From a checkpoint of a small mixture-of-experts model trained on Wikipedia.
Training: a variant of SOAP for the experts, 246M tokens, 3756 steps.
Below are experts of layer 16 (counted from 0) of a mixture-of-experts language model. Rows are named router (the router's row for the expert), gate (a neuron's input weights, with its number), up (a neuron's input weights, with its number), down (a neuron's output weights, with its number) and show model dimensions 168-223. Each number is 500 + 25 x the weight over its row's rms, rounded and kept within 0 to 999. Numbers have three digits each.
After each expert's rows: "raises" lists some tokens whose logits its average output raises strongly, later layers aside; "mostly gets" lists some tokens that are sent to it at least half of the time. This comes from a sample of Wikipedia text that the model never trained on.

# expert 16
router:487510488454474480512500504519446504515484467507520504488498494465490471466489566469506523491504516505506514512488491541485479539482524491469525472525523495541489467476
gate0:558499468477472501493498448492490512489515448522500485517480494521487498467497516521520454479499494494527479520458472536502522500488485502461504515486470509543505509491
up0:462490489485527510480492522512470494521502508510521481530546451498498476509505436499539519524499452519513471516461507479491466475513524475512479488459512487484506482528
down0:478484487517523524502511494486467511525449470497501510517477480520543508496507501520458488485543486525476491469535482497508536531488549484546519481493512508540502473498
gate1:451494531478496439485489466499511476481496482510498520507520438455500482497493511517515511405499490557469474506549487493455505490451539491559537468482532495480501487510
up1:497486535534489501535477463520527486569502459487473502478481495445514497466475507516553508474491479516495466541528486508482529506451540473527508515520495499488509467530
down1:490492507458508510538488506464520525493469513483515535535474487511497474545500532509502514524490467461534446533507465424481522491486543526446489483484524508483477524505
raises: "ie", "is", "á", "et", "ist", "ies"
mostly gets: " year", " school", " am", " class", " them", " rel"

# expert 19
router:493515513485490484549464473503490560534484451518528518504506464464514450504512530489517510524473539489543478518502475515462477505561497517456522467507516472540500478474
gate0:477517544484470538510458483479441484488535502526480485485523467520503490488497508510477480500506495482555453510535475496486491487518423509518499488493523541486487510485
up0:493523501497478511496521507490515504497516523492492528504495516504528466486510489477478551520567501469478464500515492507502514522510465479486514522499504510486464521515
down0:454483488508488497467550508496522475478498540438502508535531490507521474490507514495458525511512498488472436511480508527502492475485510495538561482464484507497513458517
gate1:487481515481471540491484516472542481509498490485521511496526526535512454501491476497527532500505503521523551495492489497526495519478497478513517457505474511511457483471
up1:474522470502482554482467528479514508540509488466530505482520524469503486471479532453496516509470522525480500452502502519481530498553516515463535456526484517510490483487
down1:520472484476569486496528541495503492508511489524491516505485497520467509482496508490533508459487461480504508551498496482500513480489513467514468522478488489489518471511
raises: "9", "8", "7", "5", "6", "4"
mostly gets: " F", "1", "9", " century", "2", "born"

# expert 41
router:456521523499492482525479474515487529524484508520509512468494467505501493493518538469482490508509598462526462536465484534487458500496483515490489500503536444499476504482
gate0:480463527519454519472491495502507506441479524536523529520483523482503491478529483442471526507525515527502494474469477512491474512493497476536496490484522503533453504508
up0:502464495498520528476496551504488531466498504526497514487458502532479491513525471434465530570532535507529508461495522527495457525502483479469454448497458482511519472457
down0:518499459539534495481480447523476484537468465471509517487488506515494515543517461514467516504505538482522490526513461494537488464531467502505483524498461455519480515547
gate1:516519538509465524464481493535528497508512496547513484487509481537460448449511537480515489524473516504519502522508482527521495501501551519516540479539490527500542553499
up1:465484515509562507513431497534492505487500524531507511553488517460477493550491496504523515515463487462465513502487496518501500502526468458497484454486517507462500488474
down1:538508501476481490490513500476546493536506496489498507458493492564525547517480513483472471519515492494548512467503473478478495541493500494491492464454451502484525483524
raises: "ot", "ots", "od", "y"
mostly gets: " rem", " add", " wh", " ed", " compet", " exp"

# expert 34
router:479540497467484463547461484509489563529490441502509514466520484487536502507530516480513519516463523478525470496479504524472499535537513521481492450531550453520475481492
gate0:532556486526514480528503497499492517531516472521489511517521477485513507455518482500472488497482488477486515525428496523456504494514502498497478466535535524510471529518
up0:522526517497510506427479499511504501531468573535499469503490528512476528500438524469461493456516520467490481495482503494493528508481494507521515472477515531476488489478
down0:510482488459458552530491493510491484502491543493469496506503485483489482515518522514500506500509544531479519550518536533498470514485511519466502478517512445523499512507
gate1:474509473507485504494429515495519485518468495535523492515510471512511513532517508516519482515496491499530504505481529536504483514541487497459539502439506530497505463532
up1:470526474496468466494485493503548502477509474518511503483480444516524522555493513542530499507492484546544489492509520498504492509512503474480524504466484508484486475490
down1:481482511493502527487480499522494502505474502437515507508481499462464526505524524487484493499494521532484490488498481509503524517518446499478471474521457515456537532490
raises: "2", "1", "0", "3", "4", "7"
mostly gets: " $", " −", " +", " #", " .", "£"

# expert 11
router:467502519482462468513473485497487502549477459517527546488567482491529495500540515487524518537490521457511489491504483556457492539519509534475482480528525468523489471484
gate0:499512500554494526488503531493464500495539516523541493504516493472480559482453503520507463506490499549486504507551499498438497516499524517487506507521527470528500449464
up0:492520509460493478457519478532489487480544496551485468485493509509501532538508480507517494519488478528440522549488483458527488500525510499468494469504513518520478481520
down0:476512503490500523428550510548490495506538476482580472484574483514498515522509504519534494510508523458488549497462499530539538521507500504468505540490516480517534536502
gate1:469509506560488469481532524521500484515478460507502526524491523476445486464496475560500496480510503506515512536462486558474514457464519509465448498488510485503524521493
up1:471527492533535508514501515557496501497520514457488504509539496494473534468495510508501501442471488482475521525484512466491494475465504504484471511521497452496463535503
down1:509455468490477511522514489513503509501476512535476535494509501510491519494460518501528525481477521520430514489494450471479482499496493463486461520524459458524507562542
raises: "A", "I", "S"
mostly gets: "A", "I", " States", " USA", "U", " US"

# expert 4
router:497508543487462490515496473500478552507504493507492516444546477469530492536518519481518526499475528480522485507480476507488476526534523551472516477524509480503468504477
gate0:462454489521457527463465480517497534485489483449499536521493511505519459484504509512492470508491469502520483508503490482487493484503538488549461510534488498495472517528
up0:473521525497507509488506507463538496482495516513511506513484471541512494457504493469510469535489514508506474516487506531530487506505534533513525488506493464506523497504
down0:467508510488496472502499501497520511528492517489515495521466515463488479435490508522530457511499486513493521539512481509520505482515531531501497499514491525499448528501
gate1:478507477501470509483470493529501462521497520473475526484492464482499523470499538482562510515499495552523511454512473526510510527491474496484495510513476495492473533525
up1:509491505470507487531485499495522514511483505524488486516482525516475488525505481523446463458477499488525534517499538510486541488503509526502465507501533503502470511539
down1:485482511469490540513500516504532475511526467522528513522491479556500507506494518476505508520498523526486509506511513494497520475515518506507536478487485521520523483488
raises: "f", "a", "fore", "act"
mostly gets: " ex", " University", " cons", " work", " \"", " Be"

# expert 25
router:474559490503497471531477477488482519540479436496520500494540484484498478506530544496517506536484547477529475491477497521498492521539499498450478480549559455538476499494
gate0:468502510478502473544457491523497522466516517511476482492491445516515537492499531577577500534544485490511511513524511479511531503479515505484504501533491485453509484474
up0:495510488475498494506444479497508458476483495533508477518477489482479542467523510528540456524506500499487500536505518533533530518515560496475497513501486494491536500511
down0:516539522518546490494547493473533509518507470492489510517522531502505478525441509512497513520487488487511484477479463527490468443485484480481490496494517503490520502535
gate1:492476470486454445480490502441489520521472484508542475510534526476523485528475480525547492527485434483460492514476519508541490469503495518523485501505493489488515480477
up1:519510501535526516500533512526546482488502543458491489487479511498480520500470527481478492485520569525501534481501474490473523528501543486447521509478495463507513545492
down1:486507549476479497508530473494454470472491497510525490488508436472494528531508490489511541501509505508520517552529508484474484503480498484501493495483505507532503491501
raises: "0", "1", "8", "7", "2", "9"
mostly gets: "1", " $", "2", "£", "9", "3"

# expert 52
router:483524499462462514526471482477504499522472477518524532506520486497520455485537517485535496529508528496494478522485438536493529535512499534477492472519507502470455499454
gate0:475497510519527491497459487472480496531481514527493492518525503477530505507487507494485509498460491525522507490479512473547498466499513494530486454513474489526509497463
up0:477510487494505512533561509477481507468478491483493476512499531473502509547479456488470440481521526497496506489505504508476467477515526478495523493489512491508469490522
down0:539487505522555478540529518539475512529502474532500463494458506509510502497499500500535490536477538495497502469534533490485512497480525483475463479488521442472480465484
gate1:469509537514470485478513462562505471512532521501522507507503471486486475475477528531533504503511494509470487483522537498499541488462501491500498504490510484470480521524
up1:465467518515475526496491535517524474517499500502500456537510542458491498449459524463480473466489541460511498491471489503487477471535525553485496515475514486509510538524
down1:488493523520491517511543500537505508526511509512513509507506526480474498474508457493538485491439514494541524530484522525541519469515481487467463488508511468500475488499
raises: "ich", "i", "ik"
mostly gets: "ac", " ac", " mat", " polit", " Pat", " Ac"

# expert 35
router:476526514459458442518471506486521551533492484532494496473501487479517470531546503483517531517488527445514508498487502495477462552522504519489506491512529458518496502471
gate0:536525518498508479521487526467481502550491496487493487485485505488478510522507498475503500496485510478448526481501510519532502502503480480496525511472524482493496473524
up0:509489491486484487448465506523519474449515493502517522528484511539539545479468521541476474487537520500543489526505517511494472530509560526477500484504482542496479472479
down0:535474503512521495486520556531513523503528471487502505485455479454497483536539508534490516481545568492511477497461491485480528503521485530490527497461521472479543507487
gate1:438456483522530537523503520537503489492497516488505497499478493489481475498562529511515446500540473483480454501520488466507501571512527524445498407472536516525524490457
up1:436478476515503501492487541519517495505510536469478502509470481510524478504567511479523504525535489507513439508509494491516518552488522567440502435519531515492517467496
down1:495433503458478518518509481518479509448480496510508487519518516512489516490485500549546494511482463506507454503500477505505512517497524503502443534545498493499531506484
raises: "ș", "ə", "г", "ш"
mostly gets: "==", " ==", "|---|", "====", "See", "|---|---|"

# expert 27
router:494506512463462456550482497520495557500503475512514499468526489481530480527516506456514523505489519463488525504473498507465493542528510522484469471504503436504474514482
gate0:494498451521495528480494525567509491512485514497548467512528506512481502483512492492488506531460512466518520479512502536466530502502524493536509477511467499508508472504
up0:483479458524537555494489529506482501538473491499502504511505519520486510488504495522506517520480536438475543466520496509482540463525551475521517445486494525492515511515
down0:494506460501476449496501474531494460488535469509477497513526517510498496522486531505510483464502539491499511530504491521526482516446513503447514537520468485494492507456
gate1:541532522486532502503485511496507520500485495559507513521454490523464486466484466500481513483482515451481532502480497458513510538509533457508487545490470465503500490517
up1:502495496495435488537524484516489518499474487545490483499479496485515494522507483496496499498494491474504547504510523485501505520504465494478486478532527482493476454493
down1:514449516490481530475515519476502530536453524509507521510469525517467510547477507485474538536471455471481513489495514557507484506509528494518493548513491521506477505495
raises: "N", "T", "D", "A", "\n", "Y"
mostly gets: "\n", "==", "===", " ===", "″", " =="

# expert 51
router:491495555450463512522484488515491508510473468498531511488517473474495476504525520491486526516482528474512479514508476526470497509499508540486488466535510487494464481444
gate0:504527512513473538519491469490463480454495487494493538534462448480495500493498482539534534454499514529491470497513484492493489494535465526545495480494544538514494529503
up0:495456456503545478490504468499497485482489523554508460458518521500522487448466518481494480484505486467465492498483503448483503518508501478474495530464492462456504505478
down0:477510522495517507494508455515462525486509495502550530481504514444486519540489543444544493500504523533497525485541512520530502519496513505487545477504527512476484496482
gate1:523487485491478526530492521520490561491518492525492543494488485474456489500478500520491500467502522489510501524518515552512473487456508487520468468493522521488475482467
up1:511494455464525561519499542514504525514508489530528534492523479482479505483520542509479479466495498469528490514519502513518513495472464501464468536517517502455491495504
down1:493476485523537504536514468483515514506513551509477502518461462496488504468457489462539501542509497551513507503524566521475530481510547484497499534488482504486497500510
raises: "ans", "any", "ches"
mostly gets: " New", " Pr", " Fran", " South", " North", " Mon"

# expert 45
router:485525498457472494522472478507488546525486485525504495491521496467521474500494521489530514539473521491527506483470500512442498500529498498464480482518520437514491487497
gate0:500516534536518481496497488487515498535513494481515457463507514488482496496560474522497479526533498474512576531468528449489499511452492511458464499554538488510518520496
up0:493468467493502534520486525490497516497496474518493514546482516495496492520437517457508532476496511504482437485483469559484523486560512498527510469442482524459461473486
down0:498489512534502490514453505545487518514487526505509505509568508454476501517525530530476518530516499506468498477487512528544536472476507530515557505538523470540466527514
gate1:457497471506483489514504502493482497527522543497468524498460493535505531525519518521552474502485532542485519485492469530452477461518497508484438526496523494509447494466
up1:531523536478493483492489516487533493487480502505511502511563511482483485483478508474500547480540486524485482498501510464532519519456493507520549474511486499502501502540
down1:490475481488501515505467477455527484491471493495538485469491487517470448508484457540475517506513483490510506508489499472505508516511543559476502513454534521473499523434
raises: "-", "\n", "–"
mostly gets: " September", " July", " January", " November", " June", " February"